Weights of a small mixture-of-experts language model, trained from scratch on English Wikipedia.
Size: 13 layers, width 192.
Experts: 64 experts in each of 13 layers, 128 squared ReLU neurons an expert, 4 picks a token, a softmax router, a shared expert of 128 neurons.
Training: 802M tokens, 3059 steps.
Below are experts of layer 4 (counted from 0) of a mixture-of-experts language model. Rows are named down (a neuron's output weights, with its number) and show model dimensions 0-191. Each number is 500 + 40 x the weight over its row's rms, rounded and kept within 0 to 999. Numbers have three digits each.
Before each expert's rows: "comes before" lists some tokens at least twice as common just after its tokens as in all text. This comes from a sample of Wikipedia text that the model never trained on. Tokens count by the router's weight.

# expert 8
comes before: "s.", "s,", " and", ".", "s", " of"
down0:516571496545604477486414492597521575515563533557504525504438512508480511501488546451428456392464513525522483452481468458530497478468465483454499491520483518522550441512508417550596530508493459454422491467533467501491487459514537431523459450469454457543505454510503492431461458535448448455532526468590513491422512490513468411556521504519515500519491530475467512501518482531554415467427415487502516504529428525532473539544495540418539437527515503565505516444455503510504561502535436502515510568507472505466470539526519462491501526483527504530509529460447486460439473513508514542
down1:502532456446468513498485516577554524607462485529489514483505422469482492505536587478510461433461456422374512520573470533514501476514546482520580519544546437535554498449557533476491554553567487518474442485511486494590477470511502546517487509508482426529499498537520480526469479519505553437462564511485533509487551419420490508480508525541463534486514498515494522499493522528482513569530501519597489470432514521486571446520461493504588491570514478383542520531533485513487487513476444474415500531505504494477553497521567482516532425516526459529494508551424507530494507478439465461
down2:501471517456543512442509494517503454596547476586496520517417485493484507474563568534451473490506529605497456497447477451500539534462523504429572506491491523549490496487491532513548535512430553489543539546581554526542565479503504478530464586460518519562502411481504431433481412500439505543528545425510446527569513541572504456501496438512498494549524460501513505410489457467533499535519492488483509498513442557503477453505577522509477473482498509504466547500469569520480456489478486471491506552573543495484542532422557435555555551458435516542552535461502456459526463477490511520
down3:516488450539572523550474545463455506521491481506507484446558537526495490513482464480433476438520442536480510512469523455476464485481497589432460520404508523484538508502514486475508484456491457567474499557521564444447408480543527493535572483515494515500494508457490532463511525516503524506422508520530478453555460493496509453464544572485475501435441486512495478555502485567554474509479503525539466454509462584564492484443459532607488420485548547572524493516501469365495469472499464516507514581480503569521549463566410523491469412508523475493496462460555573522485522516473423488
down4:447478515538486489426512478485524523468531476484493519521521582443531481472501470468468466546504464487513519474497500470488492491506480473574493521518512477486479496496555473510418445509464494489434522492471511561443480511463543435525493570461500410533491465441541468498477480471509418579485507415501464541521488497498547473460498530535527543436561509527444465506462461560388510538510462535528546539496499531518496590540507506481518506528472474488456501433530486506495502489356473531511517378534554484526411495514470527517408523576559472485553533453534477577430490592465518471
down5:502471470495558435547577459524520420528445585468429464471440436525498471468493470479471476596519509500512550551514573484534503485514452516476542541518433464518505491448486489479470532464483556514455461483514444495515488499447550520441451490478494417535470560524462502517502521507481477514515476473526442582509462498480538456501456528566471573504553462494486497438481470518516516465512467494500520565487503507497517569429490481443474500433538535440490497611560505473453543584512505483434553480479528480458537476569464594548503456533506461401502512486458579532501559488439538543
down6:480480495514539494486534496471460515403540428503496485508488504538583533498524450483549472460539509555532563546459511483467500402621534439438480515519467567472545469548498468523462463509451484468552523544539494556437465533543520561515497518501527488515543456500414528417481510514470521483465533487475545469485485492482552472524520564516510459442474509478454547470506528509468504477484475514459449539440526536529517483483461482519468555410432434415544562469481558434557465490575483462484487475486519505549447463405511493489443495483483418552539502511511500462528530430551529415
down7:446497506514498512472478515485523518468482540485436467564498485532450527456454487440496440422483469561497542420496482401556488518557427552450458509558515504541489493508508509480512522530480513495568515495494610480483535500472465526587485507467550524487443482523548510533481609455532555527497532519482491443492523450492514533451445480489445525494501527488521505515501482505470398521540468497544515456497562508525548472510483443481405526528533522476537457428457569502528517477580465488483429550480489570492443521526451570475497548462459515432486413468482476575447412514443517453
down8:540552461427551433510508493503485400490476481491472469431414477444473500542508531498530530478502469457479474527454590481508494510514509490529439519461446481484490521531490532502526530469487525517456509538470545522486546488568532519507585495450505475511465474410494465468537535557476498481542518413563458489539558384497396388471517534487452543455456490535461495485528495470468453447477443505505523443508529498518545541484514405544479522478538567456487513492530463513449518528536503495477443492446379483526516522521552438476441505457550548474528523442491535526494502590478522484
down9:523533578517542553487468462501428533542522572507496439530479595463511525570525532571509519485524452516522504544458434476536515528473493451468491565475499559486458482523488462562487444487533499484481496542440498518413472512483522440502532530470528539534504487559529471562476406522412496537505502481589601492551494548483475550521533441544496553510542472499552485588524474511573502525468492499513435515456485525455489537530450527572457450533507542536538557437450435480441486486454515450533516517545502570427517461533576452493437432460501514485510473478495483512514529516522446458
down10:572464533497447508554505431480538494513465557547585454474499459485542485458542541510464454469452490506524482570526585558418536465494515558512569477487516484495380496448447515514438467526571514493475474496456452478476478555499485474560516505518455478551510493470452540533472553534443514501503497407524495421586438454483520531452541452518491493517523520507499480521519566521526428487545475475487425505491500603513537469533452522476522516420448529431427456486527475471416474542450515529480553487526412529509536491480493493538476462533509490506518536431449460559465509456485482503
down11:507489528507513501538509501412502478449446450515473440451529429523484526449564467540492457485593544510455488433564504411529454503551483386508469480449525431409535523515489506453406443503487533436478476539507529484547461502517450524494537431498470504435512493483490518488478587498498540489464482508467499502448524555483531515454505552532499545492491486468456512574546430475482487489464553436542430467491524521492434580475512514538526533549489467502537561440575448555543545502461525467484502521503472466541385531510486538496494490494462557536545545496548483493468468446514433486
down12:550545521460532543426500510482517463572525474461527515483458513472523475472460579500486553451478569530484484426513479457491488439388367488500513512522416521518521540478534497486579556545505490491535456503527547498451506535556515557512584483508475504502527534517518472500545558446398496455574477478484488411518483494517464441543458515506572474487461525470536551570452562546514484419454437472515517454510587562511472580508455475469552506548522503473515462520535535479522549476489499515448550561464532476529528495451503520482471478526481491452535445488532451452526483526445485466
down13:511534516549448434468515548502480452471573535444564526437491406500479412464475498464504422538543552424479466469476492439484503562469518467541562443457468422455555465490470529469539544539503536441436541479490501485481475372530554461527452510545560505484512517453497514487545499411476522521522507451457490456501517544500505487498469436586462500516537500479493519511478520558485521494440499533540445468526574472516489487401508492531473527499528445514470443516515461459466516449466498519536566556502484441446569553525589525444490467528496497528531496542476566545477460523524508521
down14:507574448479443498534508508539428555502477522507466468530592535536431485497502476502487495565548497489465461472520469553473489487563539518459461533507540516548536537505547539491541478546545492574472504500496513458510414432508474534460464517519556606546482505513476524494522512479555461515435480540459415557503524528412493549443462534410445506475499429546448489441513563521484471540459526462495463511442584458496472486506539475504536533510509549532479510492511505482463507424547560581535524453500586519500521540519509456436484506378500484461568489541441542457456502499479461500
down15:528574473399517482550513530569458549479440527501514517499434573501556458516519507459567531460438507531478488412498405460450487522465467488408481458486511522494562493520466525463580426452445493453489512523436469534517540547512548452445561497547502467512482484452496468494455471541536499451519443510525411482532470497535473481562525508498519498491577568494503466438434502506525503473437464554484490487537447503466440524488502451482452521485473496531531536501444438534478423469528511489463504534512540539524514452477442523495488601490450505502524570498456483553476504471578523596
down16:530454517494533503464536554485530448534442565538584382492558452480463491465530501578484581539566528451451474504531548500455480500473500482493524501483534485480478502466529526458507402619489508489417433491530513500550572493539502528524507451524463542469494513567483487543493553518461471568525523501432603518507527505471518480542481454454432546523522505503505502510494526500533423509517486481538550486514533424511434424524503482469438609502505464493438528490511501520552510461489410531478476512514523515529557538470542487514516542480568424542458491498558491471531444549498459473
down17:533522522533493539472496440481487504449487503433564472507505514466520487519474421478519465556480540578552461432481520443582506541493494515525491511458595424422472525533497465510430518415548479492508509507433514530450483408496524454430604557471517512470549523421503478471552506540514534551477479482562492485570561536519481505521482501478521450487518505544544501503548500452464431528502531535457494538466576533562451533500526481501475566527515503487508486487544453527568494524561520499427547601489471448552428540456576489461516517488445478521523501500486522488577477534423515522
down18:578491537478517514437534567469543461556504447524545535517516505462519520447428490560415463472479418504556448458464467511472590481422417546496405476551549503487484517529478452467477506520493484485502487495541550549571479513523482484481502439405430524459427483453543541507441509599505553469518484502513504478512485542517476508462487518549513491531550501472528437447510493594544466525570474453514535490415460538488500539473560513608520476498479490494514510502501501552514491561422438481456501514479444525468469492496436463499496474493594526460500514498461495539542488547476545484
down19:478539489491480453530477433488471463506467493494466481494504456561523471543433518520477411489473559501520580411447540506478489504549521474497531472514513516510560473541497550492418487480488519510580499562466466462547500503515523483492455513536610518544528496585484454427536480516535532527490457601487493461479484435526470498527546502497448485509523505465447494511464545553483415538466609462429454569567538475579514540497533506526573509470476459452486438516439539502495475509489568511520501488488544518479447500491510492505479478495552505579524466566459494394550422483475423470
down20:553536567465499481480495508519497499483523460503531476506507497566488455524502554494507522478594534444504566528569536456507488594579489510528481471481529534456488462457517495554509436541508527506505473442515495482537501501514504452543497473463487553578581479552499465488534559501583524442586483512473462458518517537472450547533564460540476585460493510558442459517488534448526472502492540464493476433480548519482456445517593452516434632553526512500581419541497490472486439459549449553539475513504462566476497452548462513485535483490493474569551497473488530505452523505529421460
down21:511441512495551509403520482536487487442535505534517514529426489547461566484532543497469544461470522502513543497452463491541437517555510502416558443455477545485558510503488561469591479540446479521562582599491546506561561573522457517483497479468490531508478496550502490486554539485467552461495424481454600526500468554530466502471497506515548518563473546440563521440528460499517484448523497497459475537491482471535532513474504575564530516516545567509538480475461508492503474446562431462538512495475408506491487485569483513514584515575488523553560457490513454458515469493555572479
down22:513585483486516483533508513474490492491502527501506506470463500513519470472558465578459454471510552463512529559461561518438538428472484497563569442497479535446519468512512531493532479470464475509463448493477508444557487443532502505417511438486531650476417427515535513498552522556519437518455485462490448438541535451544533559500491486479542554423502452507540547528495513532477534511469459462613511515542523505470462432433417491535505481463510509540484475533483538555470537524479510496478525431493562509547535581507488538469513523529446542530544515464544521487487394431547485507
down23:506480578505541596443455479503541496495571517478448460539438533522592491470484525483500446422560557581505535470468522533482470486430454470527440517468522493491474546533527528474527464507529463529515522515434525500485469504497473451505541417505526484446542475472506506525477567440466520420455487492455564453482413513517488440514523484537577496537545540422571474499604476523489507536495502462545497518542485575487477515520419483519623552504501526443517464461470491506434532503488506508461452521429477458490508548512474463515501508514492529478527533458541576483450482444578557481
down24:440473479451465516518416530574423544539481390550531473572507510534499515508462518478522471531498473500565482473497453515525558512546458506495502482501473529539450484427504524531431521593490463479452482540478448489467456507407505508538434525564480442479501513477577486488473474525522475478475529492495500579439524439546518551469476515473521453496470530462498547506473484412464536499493504502513567486505505561429485489443487556500417584511457529596509492500513521522526507492572523513508545474542549494516509462519492475536567568513493493467504612519530461507416490475516623494
down25:529499569460473499407487489435499454500481466564460480539464504531519542518550521521443518509525545571503444493510543496408508520485498491432466454436397420466449515517414484543564494448544555493494470520508559509508554531535503492451484518477509496481481483522552514540425502412485451448453519497489494441546493555509478504552455476518592504461545427489577510489523511492461502483501471485514512478490527586506522553545522520512456479519513632461482543537514509456545587555475506501502507582510446528473525476522574509523550535557530519489475528517614506529544469512491484501
down26:514592493479469429492508433576473555528479462436503548521508474566511493535470426510520455446548488488563408507504440513519506506468519563557470477463506554493545515446510501487642521503492511491421518449474535519518527474492436459445503497552491454514493465507544487553531553523460592486427507499438493565473453559441467443508476502553499553464534529489510508457557537499545491468483481427493534444511480455506488474462489500457508504493470521504512476511526578520528561497436554461457506438479562434544477521483520539464504494435457515539508439475442398561549537485528512521
down27:433450516411498532565490524504537499482455479483571591560477477503536541479572519581487455500444536491514497476508529533511574488553493454504532456569506494532487521528490522418469511554562477476512529447447502464522424511483454518488523478571448545481491449466490551548465502484417451516500541404444549531554505508470495461424467457557522519542481475514527547519486402469528496532563489388481501496445530571424495436495496507458458488520468462481481481484524440451449474504466505478440538477495450575492514497530475448498495448459527428476520465503500446517458447524508478439
down28:536523496579534517488449497506547502512454467448494493491539499505469519497529492530533471538508462496515470471472494599463469478479545464482542527458467564526562515532544486398550479484526496456462535464561507460555504546495482482541537531606468470514502488475506510512560439513523489488508545401487485548497525505524489571499500456570442529462419496545465545553534559558506563578515512457500476548532538428504509495522477423517517492512440474489457481503534443448564455471519463610540494434502530523511645550506461537442535536499538419468446479455554490474471478478519489486
down29:470539460501499469500496490545453500476414526474441516487516438477477552466566440498480466512429455514469410519528497481513499520474507442496456534532470495550586456594451495427443456549473508590445482529582545470485519453500506528534491506538519493487457522429544478485497516481534439508460461473467507500537459486489504525570468530507461506554505507555461543518516487459482461416471476541464601404496471526500553460583573474539541513486449486541492458600454472494425566503465500516470443504509452511504555537491530421480502498531511466519536450539498476464440522557494478577
down30:512513491523479497485440479569482554507500493476537509487525518516528569398496483433510470405536491538471528510495416519485557460496453518507417428524514546463422498578496507495472498517494490518544539468521548494519425519577476480480444464554457481570475500529493551562545423440455500481484529526486587566532555504466491460557527495537510511530566486446517636486474523544527495573505537543482534489530488503509569508421442477531516487547540474477461500506469407513526486505452474504490460530470466537469478529544516483491453479446533561483418564512570496513466481565462525464
down31:480552526448396469572484517512511536527494493483452496490466590488494530507439535504473476468499455472541481488526449473521506449501519538516525487470467478515426444477586538447507437456502473500560478438509453495566451514516495488420442497512434532536494466481517509556480461576515457444508431455505446528489497503494558561543457562486460488508457459517514473509479596555601434471526485490616518581505460512508573470546549448508445508457499512457487524451536503456447483453464541515500478413460458471487476536450506443515491494509423464493491427527512565467488509452492468460
down32:545509492487479544570552523499444439478544481463548497619475550484532524523459497466476475472481449431498528465458535462534515534502584538476528538516560479503519509540515478557524487535444468594537594523551437467515536515425606571535507503518481500513505510453441552514495497521502478520532482471589492564538535520489575514494570510498521531506510498463549466437529467537519526546499446490481533524574538577612522545561457516555527464481513542482525593476500514493435449424508507476508477517457462531503450481555436533522557511490498424499498506509476484536537525530491538529
down33:506466657524528567450489481499474501489450530402501484556450515478543503526556471438491491466516562500456515493518500414489450479469542553502487488467513457492475519486492457517536447468444492473584508565450498488487479436461486552454492452469472425483454488512582542562526517457487471457486531487538504491535445489531502477476523453471565556482486466492524474533473503472477496444471560507520534498509503509495474541550497440421589536506511476454514480402539512415521573463446505504523471447481490451539484461489471522514542536493489590545555422475549476437498527484577482571